config = dict(
    n_layer=12,
    d_model=320,
    n_experts=32,
    experts_per_token=2,
    d_expert=144,
    d_shared_expert=256,
    activation='squared_leaky_relu',
    moe_layers=[1, 3, 5, 7, 9, 11],
    router_score='softmax',
    normalize_top_k=True,
    routed_scale=1.0,
    balance_loss=0.003,
    balance_bias=False,
    init_std_router=0.0346,
    lr_router=0.000509,
    vocab_size=17956,
    norm='rmsnorm',
    norm_eps=1e-06,
    tie_embeddings=False,
    optimizer='soap_variant',
    lr=0.0014,
    beta1=0.95,
    beta2=0.99,
    batch_tokens=[16384, 32768, 49152],
    seq_len=512,
    train_tokens=246300000,
    steps=7570,
    dataset='wikipedia_en',
)
Below are experts of layer 3 (counted from 0) of a mixture-of-experts language model. Rows are named router (the router's row for the expert), up (a neuron's input weights, with its number), down (a neuron's output weights, with its number) and show model dimensions 160-199. Each number is 128 + 32 x the weight over its row's rms, rounded and kept within 0 to 255. Numbers have three digits each.
After each expert's rows: a language model's description of what the expert responds to. This comes from a sample of Wikipedia text that the model never trained on.

# expert 23
router:104165160145118158110162117041119164148131132137093065128087107177129100161116090110105080123112098110137158144121094119
up0:095107169159175170094148083116113097115141122113122108166070196134164125143158048175163117224123115095100101136165108121
down0:062092080105170153061201091130147154090126127108173207132111182075099118144123059154147153160096162115128144106190134158
up1:072144172154087159100141125111127105135146071129141150134151151130160094150127196103082105100163087133121150111116124134
down1:082075157153164077079121056145098143134126091110160147156118149125107165143146162142105122104119142127122098125152139099
up2:133123104168119045137076155148100127106192132103119154136156116080132142153137185127133149079150171121090156159047136120
down2:119128120143127137122089184076121130143076140162153136166154155104105144054055143114137086159108069074109119110087120167
up3:109088181153207107109166125128131140169145184139130096113151161132134112125149108191123062144184120138145139148137126138
down3:085108109090095121118102096149159163173106109079099116114192089154157161202158113162109136108093133147101079177092128131
up4:113160110144121123130161137150105168167144132121118137146137177158109104106083115176104072133118141201099119119122092139
down4:130141169152114133114138136114122112138173152130158126194155104182144159159166178130123107163090179117092138137108125130
up5:105126195131094118172142133085160138129078193121155141117195080173178148144122121068111160106068141145082125154100125133
down5:150131160167198108133125141129179175145119127134167123104170132111074154122070159160144158132132145160178105132110076162
up6:113172115081106151180142128126148147074194136134159170168127140166183160129131181062109139141167218079175173157086117051
down6:118084136143137189169133133187170122111086122137176108137059096120088138157130138109122134111145098121103143145168103153
up7:096102157148164069130124131139108092102113164158148114140129061180099141098108101084053129089157134143133055118134156135
down7:173085082140135130182096090171073068150057131154129108064087168127180098153144122092139095135135124114140123164104117034
up8:133115159156144107103130155091133146162106126076137152194086102122114137134139116169141126111184145186127120116143121092
down8:071111104125205129120166161096122103107158109117140056117189131163142110115106106131169154112150158074171133149147090108
up9:082110151138128200124168112088118163118124145124150159076135078123161147074148117130116153158142088229095164088127119153
down9:090081174118132089113102176139094121177147071122152069158102123136125126126113088089122125121124108175066150153119110177
up10:144120160148142141092097130138095133144153120140130131130133190146135104157135147099111117111128112144091150124149132114
down10:122138156101092101153122105099073169067082095134128189108116157084118158106174129204149121126110134108154075129119171108
up11:076161113098082114055149134093144129137155167171130155139130089118091155109133101087128138131121076182143113129158160152
down11:145122096094150136161143084124137103167123177126135156162116118127168112130121072147099146122156091144103104104126124100
up12:148063059073135115094145107134133155145053063096132147110139113116115066124095112178149094126119177166158095156192127124
down12:115130164108164107123172123169185128093152122031070213154100217071122197109078172086100105105123147179137115172147122158
up13:126097141116111177055122056040104118173115175092196105142171121153148109128117130110108086159117146097132179113125130095
down13:133117152165129198185111154096088140136159134078075136127045106146137147100097114121127136087148117151166076085148144150
up14:103147125201145148167144115133111155096143068148137137124078146105098170121162139135078108162123118155080124121113068095
down14:122116126125142148112189114096102140086118072178134148126190062106157118162199112133117118157103128157125119131133093095
up15:106116183090140166147106119114102129165140085106080146092154074196173131099105190170132089118173140103151129096061173134
down15:162112089122101161137160134153129126118179110144139166115109097195114136093152177147160124198113090103117183172145095172
up16:104120120118115093167165037108075185143178150150165092107204156120151127145098098089117066141183219176176135119135060116
down16:109138091131110112123122189110112111122140081145123121159165197112133098145123160123122173138099129128130100067087154106
up17:180184167095142106094130151124150128090113117199170147139129120124120055160177194153107143127124212198138112148174123129
down17:143126157091147102061140114132140129126069129110110174163093149121133091159136097152153118146171144185121115100074098130
It responds to: Prepositions, table cell separators

# expert 14
router:116167107130113162104156140121134196102142112074105138155156133123104133181136121123096124108104136096057097173117167133
up0:135106104117103166129128176145101164133150176085118168133096121137091111099101113075145080091143092168107123134145115125
down0:129104095117126129153103130137127131062139115141117103078113149147133177150097045097083121104152155138080143105155160097
up1:110179162089155137097154116154156117222196093124139150101109106092149170131118079168131123180131130111095094169141098117
down1:137129157149086110124148140133141134150161146157145178130123141110094158136144158139127119120119093108078134120151136102
up2:134162115107185089152113181109139136032094097125191119116086111142098192065094157094129164079101090150049101133121153066
down2:129101167121131129091120135133142137077162084154096182156084114165159088113129153136081156129112125160089087140147103128
up3:065115120127144147083091139057197137085120160117122103169094144070165139108163126110133100165202172152108146090198180126
down3:176112113124123118147126124134137127121117174182140076116112138116158108165133145100156103139122140151152120119099121200
up4:134097133135143128098131115102097113093125111147151163115162136156152143133117099127114123102152149149107076100137087120
down4:100108131144107130121135119040126086133162108142121136092093110099113139172112065201096145097108090125125106144150109088
up5:092164119129167177074102156105153159114075127069129133157066132103125144198114117109169136125183148076109160031089113159
down5:138155118065140152066159154169158162162144117115153048098112166172079174127104138122124182166142159124152137126163095118
up6:160129161076094170118106082131091178162133134127131126116127122131101156149167179235140176081140145099141159110112115134
down6:137098112121086103113139102054117138097077154145071090221117058151091054163100075152072164097132138153182140103130119120
up7:140175148152164106131105144087137139110117162117144154139142103121078074152113141167162183083118100147124089163113125127
down7:156135132102118177117191171179137150129187095194097169159104148125145133138118134104131163177112109131139120108065112132
up8:167142073149110141167090143103052105173123103116145111141145118143134139117154120092136174177114200078088104190082178117
down8:173157139160128173102104095129096151131110137154148114192132140109132110068132161161102115118087113126135169159129147119
up9:178143173110162119113134178130091146135139149109128138101124141140102123124040061117122165101162097125141064113131167125
down9:153209144153141121092145126211069154073155162101169123160118138114153147138149110116161172086131115187092066079169158144
up10:171152084103138110131150095109124138131151124105103150138117136146149096164138094114083111100123118159092042120118129073
down10:102159130153087114120155117145085133111157111111164122127157137152138103113138114112112102125166103123147177069121126123
up11:103057126102094129106078100176141088124051148138104173201177177095145184157188082113122161119162192134076157171086106096
down11:182099136079183120129213135141109118120110161116153155128114176181116163121142164109150185135119135186136129174105100125
up12:036131098149191133039144140200145141120103111140131118156076148092129102137120153144127129161143157165134082124169151152
down12:101167130126133154055093124170117138126127100109147139154158145133166166102146167147150141158133072099141090121148131094
up13:103115124126073112091128113134165164166122096089117140118084108107076115130106103106113118098131129094132120138147103194
down13:153116161182112130128096120136136083101076098108124096161139187178117134131125159122128090126100121098115123106118122173
up14:125117162152136108156141187134101093090130088113117112167125131121132082080024146203079101178099195109125097091112153138
down14:115062083136144112128158126076113107109133161113165137129140099092117143114069190140172153123128116156085122163144125095
up15:146132174142111120094143107212078141142126137132104143140147116131172180120163107107115164120129146126124097141159117144
down15:090175091042114159128128045197144150109138176116190048157157126205139104151094130183075119114136183154130082132158080168
up16:165183137114143118060153163116119171102141158160112186105127139169125104128140148087118133100159049126134039175152139192
down16:096195128101138154111161139124142137062129071139135144111135110153132133157113166135152145155093089099097098165176151137
up17:183122151172154145127135200142109070158087080094058106102184111103115151186128119148104181200151146107151052056146158168
down17:122188148044119117145119109102121131133128120135055160142185085144161128115193140135129132121160129120148107113138144128
It responds to: Digits and word endings

# expert 24
router:128078172181142073174158100044162078116175162108160108132107116147137111121116073150067120142071106133127164145108105131
up0:118086140214089107207081137103092034070137158142177164083109127099054102140089096108158122133209135122171148135109095099
down0:154110141101106188133114129111163137155108147158152084085208129093118107141085124084154108073103133165145132074172153145
up1:111139188091122079144117156112118092171125088131091103106124116090114122105131105144137100127153127104126158157097187128
down1:084158080122084140092088124157080162132123157189092091166124135138122124101119076063056189171128110107138121077100152063
up2:171148073162126079123186155136132047152149104124159111131134139144092156126156156161117084109133146026137106080145123158
down2:212130138137152123095174110114115127179157063134178103129101118107080102123085119156109091138088176138088184131148079077
up3:139134152138078110091159056071143136180117104134095096150122141147142161098176121165216140114128153101143117106126145131
down3:082156124139127076164147141143121095188117124088095116123135177094157091092156181105162111075124167178164099124130081164
up4:200142090149147135193132143151100150128107188108126133116112082123115142119120119100087171114144113124139096118161167133
down4:156164120115122103086134133118136110150079104124121116124183143091103126080131170180175093130140130123133149179144120162
up5:133128086164161205089173086113096103090145143080195116146108154149125129134152110169114113090138111127192099124212103135
down5:109107130147150123140092131192151111118213131143146088149098107102155132101155141221158148140132153146104085120134134123
up6:153126177095141138105131142116135159077179134113147090111119114095119094161122122158092145150136111158074146143161128177
down6:085109082098181087114113119107141116125118081143169142128141117125159127154132077160138091104105171139141157079152092126
up7:143108165077099147132148109153130154198124153087111132128130159139100078138087082096159120159133124144137121159113119109
down7:122109145110118097130142125146114116168176104092129123125125142185052123137074094179151109125135106171094058162105172089
up8:154176134153104162107128152161110124125066158127131145130140135161155074202094155097136062127088161104150155133172165133
down8:146156089162135062094111134088139066145172085159150138176165174113074166127211127186142147068152202148129151136089125131
up9:130137167196130150171139101094102110168095151144162104140180063066079116084171109112124136114087075135097119085073096119
down9:146142144118137163072106184118182049192144119137113098170108164105129081133152155147102120140141049149153153151091086129
up10:131093140073201115144128194104136144165110130142081151111123093086134168133116134108105115192163075107139163157150122107
down10:159155109131110126167109146166084122139122147109086105120098189168105118121091108147111173150130055179117051081072104080
up11:073123141141135116144125111162072146163124123097105190080143074132176111114052110122144167135174087113169132099108150112
down11:112130128112151135160107120133122084135094175098044102140157112132136150129158104157174117151125145126104151120164090103
up12:181122144171159074136103107163092160196157098119126111097099068161107088152179147152158108209138143091146142136137093130
down12:131125121149122096132124135125133122072126062172147169135154117085137135111146070147135185161068075093139110107162192041
up13:125131128157179127062129066130132128175179142128173128146101153124160128159204130143081127138148120094155120119141094166
down13:113149133132155135131181093135151145029124167159168123132146116133108128169088124143095117101151110106139172129131087086
up14:175139104176143108183135138129118105136042099116130141139130116120170075105142125112134084037084107103121096161149159099
down14:102152070042103146151112127146106146119129154154105107098104110154163131149157110061108165133167104148159109153178117081
up15:146106100159113137110089119139132148186099159086136093155135129122145127168060125109159146133096192119061174140163130100
down15:148131089172101069157203076119093115174088148134150089106110160110166109142126118076155140124143166084092131122109128114
up16:129095120111180078133146136106112155108160144189125124142140098156129116169072064114160148044122170158101127136132160185
down16:141118186112200113102115077168181033097142119166134172091142186151151142146076040103099140086103051145113151166096118170
up17:086122132192150161088108148101189071147107078167096112137114101087128118116088077088076130136176142101112172142103185118
down17:179076124154085102151182139124092135166180118099122120085129096210129133124115155116096163130138150109147121119140136110
It responds to: Digits in numbers

# expert 2
router:120081093055154120143143116102147133075099149118131105138121140138164113101167133119187156104129176147172109107132162090
up0:171186141107157112138077110176113123114134173086125157207098144096138159099125158158164129108130156085059165143150113156
down0:173127167081092144105140152119143176115183137104103161177129168143153100131156147149099072124146114154146150154111133174
up1:094137107029126119084147122118150137118153125121061157127164167098144129141124165122207077101092090170112101091222057179
down1:140098135197098088139131145135097131173121160133152128149179108120099119176110157157137122202157139083145106096139114098
up2:115051132167184120133112091113089216140134110160084091147169201119145113127152129106139119135142096092142155125116171146
down2:120167131179169094146112109145132094107143127169116116191167111192149120119082125171153113087129145135157174141103080124
up3:157119127123113081062128107177163140129115110148154146221104104161123128130146138080140067180118144122058100148127151169
down3:155138153158101150137155213099178136105160084091067125073129143125158124110079193119163101110087146135094113124147098158
up4:073028196089127089105167172133190146147060115119084154151155115091125154132130169119147158121133133101141080102121079128
down4:148142126139154105103076101154125130163120202195126129141098101099133126103137095143138078114056086091122150158118161103
up5:125121106145169134190119121142154132135114163126183081155067101140151140060147116077137082124118129127130144035124119128
down5:088164126125081113119149127121108152125115127088083124148105129103117057170128094118147137132127075150119184123136107137
up6:145096097130134182129105129112114187157148094124145155183129107137094135208096124151143120137177131123132144135033162133
down6:162088110170146163135157162134124157123122101122116156074131144143110168116015037146129101169125090152156133108151101128
up7:137119144119137105180077149101127122154100068117075182138113102129104203192110137096153067184117156016166111152147096147
down7:099115134157135088173108109103177180200104122140040151125119099151113106084140160142147119156064098100197212116088168108
up8:170094119126119106120044152066103163125130169130153182111092137087098116180188182117119134147195112167120135143148129090
down8:152141108111069158084090153099054109125131143139137169121161076038136084118112160107119122124049131110208102193099039125
up9:069161083059077103129203091052139102169152148139139136129162094127137108138107132131106074159161137130113189070119071077
down9:126094138152130122125156144085109154136121217128143134130140140111184158104107138109194120126118090112095154146151171158
up10:121084149163159143134065113123113054106108168133111109098138081140100165134153119075119135063117102164113105078126156118
down10:197123124098092121123137076141171090118083085144145118103126147073159131114123116100184096082159134118125105076118111177
up11:134114155099091116180135193199130061164091120150087116171124188135124146153138152115157141149132099106078013093107136118
down11:106105135095110142128112120169158163168085140189149082112158092144080109117123128220148135121088089184168066162067076170
up12:152129091127175128102150066152152163099136061119087120136146150084133131135134165171168187129131132139161131139119140143
down12:134139133142135120119110120067129182150137149111107127152182129139076114139143093134170119189172134132093151118162133162
up13:086177110178076093114174179137150120113126149129116104108069111168145144111126122137142152129168182136170107138086135102
down13:084146155075128093131123145179157109072099132160120123103135085147080185096166137154168161159125190162148135200114145150
up14:131093176136140113150136067116102112098133118076137108168121088115130168196121135195179108089126128203058058078170110077
down14:133130131095182180113191146096096143056137162038115179146093156138166131096121129052139127093109094156098057115129179098
up15:064054151119159104102163141127181148120100153152092169077124122100158187092168097105138137129097117134076140129139138148
down15:143187115108089155155096114125132100100196079083090154091126178148151116095141128112086125113121173083214180126107082082
up16:106153102150083197039151129142098170164115183128135128096098069119146087098151161150085101158101123113166115156114169161
down16:130100150192163117146121118127120138121100184127119120128129142145092086091102103112145157092097127113138092139149141079
up17:072102090094157109117096111113124110122124163091101147107176121174147120168118156110135032149125131129155082152104107120
down17:137100212132094124189078121149132094122121112161119181148107076100150161129059098146117115104069139089133148074135105134
It responds to: Sentence ends, section headings

# expert 0
router:103116116106144116138135150098131152155126109140096099118086103103132094090117104180097077151081133125072113130180103130
up0:142165113215124101118088082101182155053123119100172136121109151171114054126151166088069093114078141097120136126131122124
down0:134184117112114138229131079142111149062126096103120169164096105154139110153076126105126121107149113182158103109158156165
up1:119140182135077101144132074101105116175130180109166125141146163126161119155072112096121081119133179119034075117111153135
down1:086126115110130150152122121097222165189166161158036162138144101122121136111119125146149117124128070167161118163094146136
up2:123077100136149137073112172144141197197132138105146094118124093109098137115123098111126106116145118102089168136111145144
down2:176098102190127112213173145112084104109145117084191124087121162117117188103110152095133131149099175169151097069114108130
up3:153091152143187110122139110132154124107114133160126079061192131086121085136146169136153047173154123157107106081136113136
down3:176164137149169136084191129112120055139159134131141129104110107148196077110152150146110127058128113135168155088197189103
up4:124095148166135104166129128167162133108118155133101138165111165147142162173136102200125102096115114196083147123094103125
down4:126082133106121136121124143112162107111114090147176113178100102066099069127165087107106094127163156078135165138162167119
up5:148100164151111134210102125154173116053110143153255122163152126132137100182163163139147085156145155156102147133131131134
down5:104133148129147134132075072101094137194152122113137144181159169180164172115111165099155104136093150161087140173140109118
up6:144206119133126135091176101173107115197161137139165153072071097167161093129139140177171128096152166161118075144120105136
down6:149154174170148087144075119167122116135131154167087170161126149146094112115173144168122146112130091123088061155120157127
up7:130110129116134099145140170089139078152119091110135100138139159160157134128130104199124107117170131094147088113125074049
down7:135120069158116135122160094117113153116114139140086150129129084108100193140073140151108155126122150146140091160116132109
up8:121212179149143134091167105113132117137119154131157092097152141169080115152114107105084137138108103102146096131124195127
down8:126151141114102126134118176121129109147118149074067103136038138170147061101126121171114126069126146116185153122091080086
up9:070137052097078124108092093121075178129134136119138126063104137068138141144115112122119112099093124118131117101155177175
down9:113169088096115091132124061076115112085136084143122092114137152112088150164130112178128127163161166068124120120142136055
up10:147048148145146153143093103228140095117095183050124157099116123154132212164117185169151169143123108138113132149080132095
down10:112167155129118092148163116146131175108160159102120103096146072141147135062165115144170148144155114098110140102115106141
up11:138122095134157127147115115127044098167109144115106111161153145091160166128060134126093136109125082078126123132164154072
down11:151100111109136078137058144092123111131159148123084115161107133138151069090025113148156157127123134163137149112144159137
up12:085089093110096166116113150115105080076097162146089152151128085150141105130155174098156162092106096130122138163149167074
down12:110149156122118209077078126149091071096120183039120115106070100187116090113123107036066117085166159119141143084091071172
up13:142101106118157086144080134133128102147141106119172107156116073142072131147128110137124109111097131122111107103148134092
down13:089071158157136133156155102127138155078075120160140137139113168050163122112122098057110114106119066095115122123158122180
up14:137121140087138139156146125139166109126139159085152186111080145112061132146089144138102119168141183100093111094134110120
down14:167099109094098083091129065080128139155109169165086173136135099099138176154169108124063164214148070071113071168083166123
up15:150156089174132076099127213134123120099157140132084109094154169164183156122103096130112125118133129118144172189169155090
down15:122100114077132192138119051145140153147113152156128138138139063062076175103138138109115101155140099087123158130116169130
up16:110117165158134144175148087081133116119120107166072123126163166127115149162143132144159028104143156134207124085065109119
down16:138092124086098115161205134094105138111155043147101103111121107064079141151133151139203134136129124109133173120106132127
up17:133134163115152100157141175207150111139141145079116100103110094122185136115108149091153105105163199125084063145135111113
down17:159159139146182143125142122166057112091184123144168127157152137141173146123182130136057071113176120161128075135185143171
It responds to: Prepositions after participles

# expert 16
router:118115161144130156182149111100167108112164163081056187095084090160138072045123142120089115127169091138114175152152155146
up0:106135150147125125152114099090065142133116158087139182166118120095104167153138088121091077145100081083146092099109139125
down0:106099185180131129135074116181136096057114144142139121122166100080096156112138125161126087158117081111087077150096112168
up1:132148088093094187062132144134137094098179114126123153098163119152156155105119111140098107106160165116128119154150170155
down1:165208160149067137163138185102106163116152153112104096141130159094151120058148144155121116137057185145083184103119169170
up2:184138164096134137108115180134152101107149123107110131092139123141134122156114065114140131176105092145156118136136061098
down2:122122165096200133129197181111161166126073066118151173102174156125134189186146175136174130120109136138122166125140122136
up3:091094077207141161140167096129133131203147100134112130149129135128116160125085080110109174127147164095094081116070114084
down3:109136111068133129139162094064106089172130084155077155139197060076144107120157150137139142163105088134116106128146130118
up4:146103130146158183098147145161089139137112098111087136130078143122127174154084067103162143140130130123163141130116123109
down4:148174142136141232199128198099121179117135118106095145155161156123091161156139138092118118117125077114124103181040159164
up5:112137122114048107086168120141106098128084070103130098181112198110131138122135134061135087124136165104179161097137116149
down5:099128192167135133188135143097124207135139107241089130114136114163112145152159073107199103143154145122138124137138117138
up6:170135119193184136152112134124133164134160101072112094135034129131118125087142159117121118172154143136085138194131164153
down6:119134137166082110103113157131096132098073149069082131131110135161109152078081199101129157084167112173157146103115154135
up7:149140118084139141148150164107110147109156152102206143159162087135083153176133121154114061161094122142120117133121122143
down7:086156157144121173164141105154177095118155139148081099140158139112095110118094104147155145174150128114117161100083066104
up8:129117115140096098183100162140158093111093128123122144139117105120133163077155061080123162107133087125112100155092096154
down8:113179132162127133133070098142092119143136162126176114143128128120117158154127091120148113117116168142111102099122159103
up9:145148057091165080103107128169142122155146108113159147106095125173096127088178096135173071110138120085065144146134198113
down9:117106094107093145188134092134144170143133072126111179104125060139116122173073074138117127160108087128207154124173130149
up10:115165102080113106188099126090126154090159197194134132123091153141150141115119164133094129157116141174136120134114118139
down10:162108125167114094085121131163083137127075136111070106159156173142137147176117127028125090088119103128179211130172149136
up11:108156144096123122157081149149109110123141161105147091125107180133151177144087115153150172114146172174149146129166142198
down11:161102078125142116140082108101147103051137119080135127173048155123149123180107111127123119105184141202152142128147091113
up12:171145187135112121129151117133147109150162128163148113112075123127184141092121172145079194115137174113132133070103050116
down12:138099175093085087154127206157122122083105105148072120155105083127118124159146104172083085121154132229120095105133180085
up13:076108121052117127175175153141106110101118113099121112155133146153153180093182131118135110110155150157145134101085117073
down13:066084145137149114108104115169155141192138115097108116196108136088106152145153128130153131147254153180146127120142131144
up14:136131085139087155125166090141093153122122127118100074114094163114101120142176183146169079125200122132090094089116093169
down14:131104131116142104108120083163094108134109086125171076155030131101110117085149153152138084104097151132120122163155086153
up15:119070109120160173136157193157083119111158150150145076111075144125155089113121139116167075132141142076081199140104118127
down15:137077123140110061184214041098114054150175149076152091131059137138116127066109142169125104101104154095135103164078118132
up16:114100103122126129150133083153097160127121054122109144177104123130119186122128132140113130109173168181130155118121088095
down16:115133118164170106070119118108154161162100095127097137153048133162142091073116082137110092144151136130122122137126154122
up17:056192111108097063103140125132159165128123147089137128130107070130085077111165125069111108096173146153116070131072094087
down17:145169106140124174090170159122114177067080126116161150166139136116102102075149141124093139148147099124132207203139126065
It responds to: Prepositions

# expert 3
router:106159145099142074097112174176135141067171087104174135161083143120111196146125136082095127170178091159167147168139145146
up0:109102107113127087059121197169114195102157091146151130148133088061059157081094179111082116118087144118092132108115180135
down0:130125138080133097127146128143102076111064174118158186076119111112129154094119151153131150165106121110093139133136102064
up1:122129166191132122155168090163143117121083124141220121110188114161101160168123081113130126134124174152110163136117146095
down1:132167119161117167140081127183132132128103129114156123163176139103104158069173148094096224115113096156135104090121094154
up2:129083182043132108130082097111143112110080135134124181100084125135140080146125180136145150121092115152146112108132136157
down2:154049165176155121191148098048125089168159133164107126165152037104107138124142156175117162204147128092146094078172128115
up3:197114167159156090126146162108135089128102142179133110172083125136107105202053153123122163125160073147136190112118109144
down3:126111132138165153133099129126136127126121102123087234147107148152112099141125190130160065170152137168072065145145095187
up4:164135115165081157167141102091144105135140119197122154059121079091121145127100161149104136132138135121129149163138088146
down4:048129124157154132116128082064168133129103123168154109138133134089107196115129159173067054123107116161120117096105125124
up5:155162174196092084154051174155112134102179115111144108113163140117121091123138160146146114150150145167164135123104144170
down5:133156089138190055128206120092094088134113118106114115142175154158179145091151111219150128123159152147100156150100147145
up6:130153098132103088130143144169068129152135143157141170131112136142132073103137126138092151156136123096064149149102162147
down6:180148054134120142144065136140119135092074157127125087187163103099147124119127142134133148154180142185135173018167124091
up7:116112129186154143131116143065111152148136027088208128182103132093202115145145089164129091161178151158105123111120146125
down7:061126156159151096191120132046125102119101107117153056035155140119143086132088093166092115149115134111147140054121104160
up8:156102111108163131064079147136148122132156142151149169164138109152135106181082160118139081175095152054130117150114172082
down8:117118108140106148168137160120130184122107142140147205129097082114101049134077117170127045141126102150150139184116200095
up9:114108088171133143121096123184138152119087106122133107136210146130150141099092134115103142159142103110125090163108156166
down9:135121137094179139086131094122153086156063126105194094197129147101077139106182137117101082151099136153151133118154181132
up10:083160148130120123094172120143105084044112178077175076161172129131125088085132116122172140137125055130128180101167162162
down10:163116119138088111116163067141072160148179126204174091059138124130142076160161113127078140163108133094168126179023117103
up11:106140090149121128127154152163126092142105132134105161172114158111182101098085129103111164181145137178090094132107140116
down11:130133139093148120197094106114108126100141165124153177130129075095128154087084134135118099117105118170114156148179118195
up12:118146107170145088142087148163137125111120086097143143105179169103142117142111069096105159157148109125151161157128131130
down12:105150129154162123159081147105142150153078117126209145115118126105127093155147100105149149126168133108152056137125123095
up13:153165166113081108134112246128140119114103096164088145184117089154163135104100107114144132100173111162132093083102119127
down13:076109111094094116094091121214110157145113195129096090118141119141142097117160149202137126112127098149140148136174079077
up14:177070145089132056136137092169099124117145156087090116126167128088152154186154151123117128135070194099093106162128104106
down14:181171115097136112138098066127142137116132137134148127115136185179147152119186101162089151172146100096122091090190151110
up15:046116167134119102145136153131075156145122144195152163129122124122077114125150153098094098134141136119097148067099032095
down15:106130082092151164063166097090135163115121093092123051107122182146131142136202178185126133111123154082115135103118067069
up16:126111157104120094096110121144117137178126076159121148116186150107137180105160121148153099155204099094193086139164102193
down16:110169165137094137081109145133107169102140118164131101174156210149153122174098117134065181135101146196125109130111122079
up17:079137179126139183110119089160149105148149152109149105167067130104105178098160152149145120125141147094127085117121188106
down17:117148160138099146096080173112134098111184171151120135153102098091081162085170105097071118219149140146085134175148112083
It responds to: Pronouns and relativizers

# expert 13
router:127144132127084212129082098152139114130121138161156140120135134144113094138089127122152178166096208150129139122153130156
up0:152152147094104142153144109088115094065183152118120078163104128152160099088131069116104150155140188200179137129034193089
down0:152169114130149138101107177113165173097087073112202106141148067110077118112125152085204123152140081141155155148124079142
up1:166089201126130112093110098115099097072084097139162094126085194117142150130111140099096134095133170160140107118149137128
down1:110151119135083118167164122103131083117054057117074114144165092124128063100156129177099103121099123182068137065141081188
up2:090166120126132137152050106127135133099118095159099156116115129085112075152115146088152140128096134111113139156161144138
down2:134137133151179134111112163127073198150235105147149125104129134151179093163103097109121181095097055169176134108166171137
up3:161110076128119073086121167152120130100092106169099153130146147099083141115078147137096063134105114170085113160136111131
down3:155102162115087101108138112214113072108142105124081134150158153071167134091156129147169106177142147105097109203049066156
up4:145145156127176122115072115193101103086083153151129165133163135165116116123163126129081142073172117106142162105071129217
down4:133101102097106138132159155127142105148112114127105109155139176166190103148061130111151165162139072176150074124178086082
up5:107155137157128089119132165081107052157138127134150151117107149122116072140159128122066160153121120122191112104144098101
down5:141110092136134169119126055089137128118053201128166119160102122114106149182137127139126165146176109094132088053051134105
up6:132101150147160136176127128130152112150105154108143070144149108130091139132167121109132151107120161124114100136130152115
down6:123156096162132191121146117124145163166098121139141079141181161109156126132140210120097122151095103108131131091035125126
up7:111104079103163201141138183058176134101122131117135169116096139160117115107096173062135111214114153153164108109154124113
down7:126192197129141169164116143101124178132142166117120170079112138107138106103177069112110184148149118178127194128151105147
up8:158135154124165202205117075119044083080127116101130117126081135176110117153181145133135150155108139121152067118065147114
down8:168108118121161153115102094095105168078131170105120136120054185092146040159183184122170138146160125173143114123098110154
up9:115164096150131139097144068147128105121106122108138156179125113140115127132122138148181119097116190114105110148098118129
down9:127138098163116102104145189089193140151152078076143141157134164150165095043182122130134117116188138091191173160105082167
up10:118136115155168164130192105115118129033095135097150100128116122145068174095133155133156160135112134087150178128076149090
down10:103103091095176129095124101137141091181167131074135146120133131161162141085184138185102132046123120118181161123109129145
up11:158156150153156109117166142169167105120087129137108144067139107146133072173178128130182107177136215095138145157122168139
down11:083127159105148142087125083146149089104053128078044146144086130131163110224231100131150190136116139122121106152146179116
up12:098127211159204122114136130046121065119155177146180107110140127142095136138133093143125125113137171151060133107145135151
down12:122072097155130172184111086153117082133170111145134122133131085144129182164102117067187106203158079143090161155058169127
up13:151066106125095179131148098129124095106145137149156106169100129106138138136084110089141112109104141103139133114105137157
down13:133092162144128102103138189101121151060126100075132188145132140138157191126132110126158146095119130098188207157117175174
up14:143134157172112131121146120106116100119100124128129110141120130165053124138115166107141137108107216120125156148134120106
down14:119131134140164122130096126166072080136068114079139163191169085145136100134148190131132165132190121213168151187108166213
up15:107184184114101117125143119089154156133111130114076112135131090106127147195149162124163136139112156083113154057165192145
down15:128085118113157073147143163135113183166112088166127092105133158135095118111158085163136104076089104146115144115105092094
up16:164215138095131154112158152150084153198106165155116148157124067127150162187112140122134126140095154160143137069096129124
down16:096167134095100164147118083145149076131081104157141115119061141133157083124188100151127101071117126132118119085113148201
up17:129160138139120142119097123208106127106223041156095140109134154150150222158148141094124117122113125095133109166102123166
down17:091118129069070118119101123136114159145160076164103084133175158074056195111166188129136128136127137111151173108193108142
It responds to: Personal name parts